From a checkpoint of a small mixture-of-experts model trained on Wikipedia.
Size: width 320, vocabulary 16384, 61M parameters.
Experts: 12 experts in each of 13 layers, 96 SwiGLU neurons an expert, 2 picks a token.
Below are experts of layer 7 (counted from 0) of a mixture-of-experts language model. Rows are named gate (a neuron's input weights, with its number), up (a neuron's input weights, with its number), down (a neuron's output weights, with its number) and show model dimensions 160-199. Each number is 50 + 12 x the weight over its row's rms, rounded and kept within 0 to 99.
Before each expert's rows: "comes after" lists some tokens at least twice as common just before its tokens as in all text. This comes from a sample of Wikipedia text that the model never trained on. Tokens count by the router's weight.

# expert 0
comes after: " the", " a", " was", " at", " to", " is"
gate0:33 58 41 59 59 48 60 54 56 50 41 47 66 45 58 43 31 45 46 40 57 69 22 28 55 54 40 52 58 58 49 40 47 59 43 46 27 27 75 43
up0:61 53 65 58 53 47 42 51 60 31 56 41 60 72 62 60 58 57 52 48 48 53 59 51 55 37 51 60 51 46 45 53 47 53 59 43 36 59 66 51
down0:66 43 68 67 43 57 40 51 19 36 53 32 38 29 59 53 56 49 38 55 43 55 31 41 43 45 52 72 56 42 29 61 49 49 59 37 44 72 47 70
gate1:71 54 32 28 63 51 51 70 34 47 54 58 43 58 49 42 56 66 61 50 40 27 33 57 57 65 51 63 33 13 60 47 42 51 63 53 73 24 45 54
up1:41 28 40 42 47 37 55 52 64 46 39 27 50 44 56 39 52 29 40 54 40 55 36 51 33 31 38 36 55 55 39 38 49 44 47 51 72 67 49 58
down1:33 34 39 45 46 57 39 42 44 56 60 57 62 48 45 36 43 47 34 38 63 46 34 37 56 34 42 59 39 55 47 80 53 41 48 41 47 65 51 55
gate2:46 42 28 33 38 38 41 49 34 38 34 44 63 44 49 75 33 35 51 50 41 62 47 40 45 65 39 35 49 52 62 48 61 44 79 51 42 61 80 54
up2:68 64 62 55 63 46 53 56 43 50 65 39 43 40 38 65 56 51 48 48 71 65 66 42 25 55 57 50 46 48 42 53 43 54 54 40 75 77 37 48
down2:57 31 42 41 67 47 37 53 55 50 40 37 62 53 44 46 53 61 44 52 47 51 44 44 65 62 34 59 56 52 32 43 43 63 53 80 58 68 48 45
gate3:48 47 63 44 49 45 50 37 37 50 35 46 23 65 38 46 52 67 61 49 47 33 58 62 57 49 39 51 64 59 57 43 63 65 48 62 39 66 52 44
up3:52 61 50 67 60 86 47 34 52 82 56 54 42 50 46 40 39 65 55 38 54 59 79 35 49 58 46 54 62 61 65 63 54 54 58 59 61 55 56 59
down3:42 69 39 49 52 54 32 61 64 62 52 30 68 27 53 33 39 61 53 57 58 35 67 48 55 65 23 45 43 58 59 43 61 54 41 50 82 64 56 38
gate4:64 56 38 40 59 61 33 71 70 42 33 36 46 38 28 47 36 28 45 50 69 48 53 35 42 38 52 39 51 46 39 65 63 42 49 36 36 45 64 48
up4:47 53 47 62 58 50 41 67 54 20 41 40 43 35 36 59 59 64 41 36 24 35 47 46 34 35 59 48 52 74 44 38 64 50 57 68 36 32 09 36
down4:61 54 55 55 28 51 36 69 60 52 34 45 40 50 35 51 52 55 46 44 51 68 55 55 28 44 42 63 62 55 68 58 43 41 35 54 39 54 56 36
gate5:34 57 51 47 62 33 69 64 62 51 30 55 59 58 38 57 38 59 28 73 63 55 43 70 52 50 51 39 37 64 65 55 62 42 55 42 58 64 44 53
up5:84 35 67 39 78 49 23 36 50 54 66 47 49 48 43 41 60 17 77 76 53 32 56 34 44 62 41 47 67 48 49 63 69 51 41 59 53 52 68 62
down5:43 47 32 61 48 55 26 35 49 50 34 60 22 50 76 76 53 65 46 57 50 33 44 41 45 51 38 56 44 69 62 66 52 35 60 61 38 70 45 45
gate6:43 45 61 56 54 39 45 55 57 57 47 58 47 68 42 48 48 60 55 49 58 34 44 63 36 42 64 48 39 46 32 56 56 58 60 41 24 66 50 42
up6:37 39 37 28 57 53 61 46 36 49 42 44 66 36 50 48 57 34 45 70 73 52 41 35 38 34 53 40 62 61 53 37 36 52 53 57 34 40 60 57
down6:34 62 69 76 40 56 27 68 45 39 71 64 55 53 61 26 47 45 52 41 36 57 61 40 53 41 30 46 31 58 35 34 40 52 49 38 47 61 58 55
gate7:35 51 22 49 46 46 48 27 50 55 40 43 50 69 63 59 20 48 51 34 44 70 22 54 41 73 35 52 60 54 48 62 55 57 75 44 63 48 68 19
up7:57 73 39 65 61 50 38 46 50 55 42 43 45 52 32 57 31 38 51 62 46 53 42 36 50 80 53 30 49 39 58 45 62 31 56 75 51 60 59 50
down7:57 23 36 51 54 25 47 67 48 55 37 50 41 59 57 42 63 44 57 42 48 69 33 65 52 38 39 37 59 43 56 49 35 28 51 35 69 55 39 59

# expert 3
comes after: " |", " ", " |\n", ";", "3", "4"
gate0:52 53 58 63 64 46 43 65 44 46 66 35 37 65 57 58 44 36 42 52 62 59 52 35 69 56 34 50 46 43 29 57 64 49 35 52 55 22 62 68
up0:58 63 49 60 48 54 61 74 44 54 68 38 58 51 75 54 66 55 53 23 50 64 44 62 60 59 47 57 64 56 39 44 66 61 47 42 54 32 69 26
down0:65 74 48 37 48 44 43 60 69 65 59 57 39 61 61 52 61 50 38 40 54 15 49 40 65 41 65 36 62 61 70 44 79 57 39 30 56 52 57 50
gate1:59 69 43 60 38 64 55 51 51 49 25 44 45 60 40 58 47 50 54 38 32 72 69 56 59 44 30 49 59 44 23 70 70 71 48 43 47 46 44 41
up1:64 50 29 45 63 49 37 53 61 37 46 82 66 43 50 55 49 48 64 47 25 64 54 58 33 51 49 55 52 74 25 37 34 47 39 41 40 52 62 41
down1:44 67 55 68 31 57 35 65 78 44 53 63 63 76 57 50 59 56 61 79 68 31 51 60 33 64 29 46 58 69 24 23 45 51 66 39 45 49 44 51
gate2:13 46 38 45 42 62 33 44 50 58 51 29 41 65 42 68 39 54 58 47 46 47 67 68 50 55 61 31 55 36 51 45 58 51 40 64 36 30 56 45
up2:49 81 38 55 61 45 51 37 34 62 38 45 59 43 47 44 46 42 34 54 54 53 53 26 58 35 52 50 58 52 28 51 60 45 35 47 55 50 39 51
down2:42 60 77 57 22 49 49 30 66 53 52 44 39 49 45 49 50 29 46 67 43 57 59 52 36 26 58 44 31 48 30 67 47 29 45 37 48 33 40 50
gate3:59 18 42 40 44 54 40 26 57 37 65 44 48 45 47 53 66 48 35 44 81 65 47 43 39 39 71 53 43 53 50 48 52 40 50 52 56 47 57 61
up3:68 52 59 51 64 32 75 54 51 52 52 32 57 63 51 46 49 40 29 42 44 54 72 50 47 36 57 38 56 38 50 08 59 37 38 55 74 57 51 43
down3:28 54 38 49 62 26 33 78 63 57 70 34 39 60 36 28 37 58 36 33 63 46 55 48 51 39 71 44 43 61 32 59 65 60 39 67 38 41 36 40
gate4:66 73 50 58 57 48 59 57 48 61 48 61 25 47 65 71 74 63 72 56 48 70 51 42 34 53 34 48 49 45 22 59 57 44 40 69 37 49 57 72
up4:46 70 69 56 29 51 55 64 55 51 35 51 53 51 55 40 53 33 47 53 72 38 47 68 59 36 59 51 39 25 43 66 56 32 29 30 44 64 60 52
down4:46 56 46 45 41 68 60 41 32 58 55 47 60 62 52 44 58 59 61 65 71 54 45 55 44 51 44 43 42 40 53 70 52 60 53 36 44 48 45 42
gate5:54 49 68 67 47 63 36 59 41 42 59 67 42 59 40 45 43 54 43 33 60 48 62 40 50 54 36 49 43 53 38 36 67 40 49 62 55 41 51 61
up5:42 58 51 77 53 51 69 53 46 34 39 48 42 44 50 57 51 44 59 73 51 48 26 27 62 53 59 64 61 67 59 54 55 57 62 44 35 55 68 58
down5:53 59 44 64 49 38 84 44 48 46 51 55 36 57 39 32 47 31 41 72 88 30 27 44 74 42 54 44 54 54 49 38 53 59 49 59 60 66 70 58
gate6:53 83 32 50 38 43 47 53 49 44 63 51 57 56 61 60 68 53 36 55 53 50 47 54 46 42 29 33 47 39 52 36 51 35 72 43 59 48 33 44
up6:46 58 52 31 45 55 43 41 61 48 57 43 56 42 63 66 63 56 71 73 56 37 56 45 37 50 27 75 47 43 57 57 60 50 52 42 47 51 33 28
down6:48 43 57 67 65 50 60 63 59 55 39 35 41 56 66 58 31 45 53 45 60 48 42 30 46 49 47 43 49 43 44 49 65 36 49 33 29 53 55 53
gate7:54 45 60 45 55 61 44 54 51 36 69 50 36 32 49 45 39 38 19 69 55 41 44 43 62 54 49 75 79 21 37 49 58 42 44 52 40 37 52 28
up7:39 30 39 62 55 38 48 58 31 49 35 68 62 54 80 35 74 56 36 72 52 42 45 37 65 59 60 46 69 54 41 54 51 39 66 26 54 56 55 59
down7:49 51 48 53 67 39 31 45 43 67 45 51 42 40 40 86 40 42 56 36 71 33 43 38 91 59 44 44 41 49 58 64 78 44 47 53 49 39 51 60

# expert 10
comes after: " the", " a", " of", " and", "==", " The"
gate0:46 53 43 27 67 31 40 40 70 54 54 29 55 59 49 49 53 49 54 44 53 40 47 48 51 48 44 39 56 25 59 62 50 19 36 63 77 51 55 61
up0:56 56 54 49 50 26 54 54 53 63 55 38 55 63 52 53 40 54 55 66 32 48 47 46 49 65 62 55 40 40 40 49 62 53 68 33 58 50 54 53
down0:19 54 47 58 56 61 60 58 49 57 51 42 49 30 49 74 48 37 54 51 80 69 49 55 56 33 60 66 51 63 60 56 43 51 64 46 62 45 61 47
gate1:42 38 62 53 63 37 40 50 55 57 43 51 70 57 49 41 67 74 45 38 31 38 59 72 53 56 42 36 51 52 47 28 56 67 39 52 61 34 47 52
up1:35 51 40 52 66 38 53 49 60 52 40 42 57 47 56 41 32 31 43 48 45 45 31 52 42 63 35 34 56 30 57 32 63 63 41 36 29 51 48 41
down1:60 52 52 39 78 59 40 65 52 56 57 66 58 50 51 60 62 50 51 77 66 46 24 58 35 47 53 29 52 17 49 31 71 39 49 69 40 63 47 75
gate2:56 32 62 69 58 73 68 64 57 66 63 46 38 55 57 50 32 50 44 30 53 79 46 48 62 48 57 59 63 39 37 52 38 60 60 36 55 54 52 36
up2:55 46 36 27 31 48 45 56 48 34 62 51 36 38 40 57 40 43 30 39 42 41 54 69 57 32 56 68 54 58 45 36 45 61 40 33 39 50 32 51
down2:69 61 23 36 41 53 54 82 58 56 71 60 52 49 77 58 44 52 48 68 55 53 66 47 48 57 55 41 52 45 50 44 36 30 49 56 55 54 50 62
gate3:44 21 46 33 52 63 44 50 46 64 54 42 38 51 52 49 58 58 60 48 64 56 62 57 49 55 41 46 41 52 71 51 47 55 86 71 52 34 55 54
up3:22 48 47 60 55 72 53 53 47 48 52 58 50 46 28 48 66 33 56 53 50 49 31 33 56 43 68 47 39 50 55 55 67 60 37 26 41 42 56 39
down3:58 38 47 41 65 56 41 63 75 31 54 55 68 61 45 48 37 48 39 73 38 68 51 21 57 36 42 42 51 57 52 49 44 49 53 68 44 33 69 49
gate4:30 60 55 27 47 22 44 52 40 59 17 54 46 41 63 48 34 64 66 51 58 59 46 48 62 42 45 47 18 53 27 62 38 63 42 51 52 38 58 50
up4:53 36 43 54 58 67 51 51 56 53 27 59 40 29 40 48 75 52 39 66 52 44 47 44 47 60 51 60 44 48 51 44 39 60 37 46 68 57 59 61
down4:23 67 31 72 40 55 53 44 38 47 41 54 38 58 37 47 33 20 43 55 53 47 38 43 45 38 62 44 53 39 30 67 51 42 62 44 45 59 79 67
gate5:52 38 51 66 40 55 44 36 43 40 57 50 48 53 44 51 35 72 44 65 50 60 48 41 54 42 66 63 40 46 10 53 36 48 47 38 34 58 42 61
up5:60 57 37 68 41 54 24 41 55 49 59 53 66 39 45 56 42 34 61 52 51 62 68 50 42 55 48 45 47 40 39 39 49 49 55 44 46 24 47 47
down5:51 29 56 35 37 55 48 71 62 56 67 49 54 59 60 64 59 48 45 49 65 61 38 58 43 56 49 38 48 47 45 54 49 58 51 71 51 28 47 57
gate6:49 63 37 50 33 16 25 60 53 37 49 54 72 52 54 55 40 44 61 55 62 62 47 66 74 73 41 43 49 61 50 24 49 43 37 26 65 50 48 38
up6:32 55 39 35 44 48 40 62 65 55 45 43 19 42 59 77 33 56 53 51 49 52 31 78 41 31 72 26 59 57 63 64 69 43 64 64 57 59 58 57
down6:64 51 44 30 51 35 57 50 54 46 38 49 36 67 58 33 67 31 42 47 49 63 56 43 62 52 58 77 81 39 50 46 57 56 63 65 73 42 55 46
gate7:64 49 46 43 63 47 48 58 50 34 50 55 35 65 37 81 33 72 48 69 62 59 41 70 69 51 42 46 47 51 38 18 55 43 53 48 62 48 49 68
up7:28 41 25 35 70 47 36 46 51 59 32 62 50 55 34 46 45 48 67 61 55 35 64 57 59 34 58 51 36 64 44 47 44 74 37 41 50 55 47 69
down7:36 59 48 36 54 72 57 60 43 51 53 44 46 78 42 59 61 68 51 49 53 66 55 50 44 39 47 50 59 62 61 45 61 58 75 43 53 55 54 50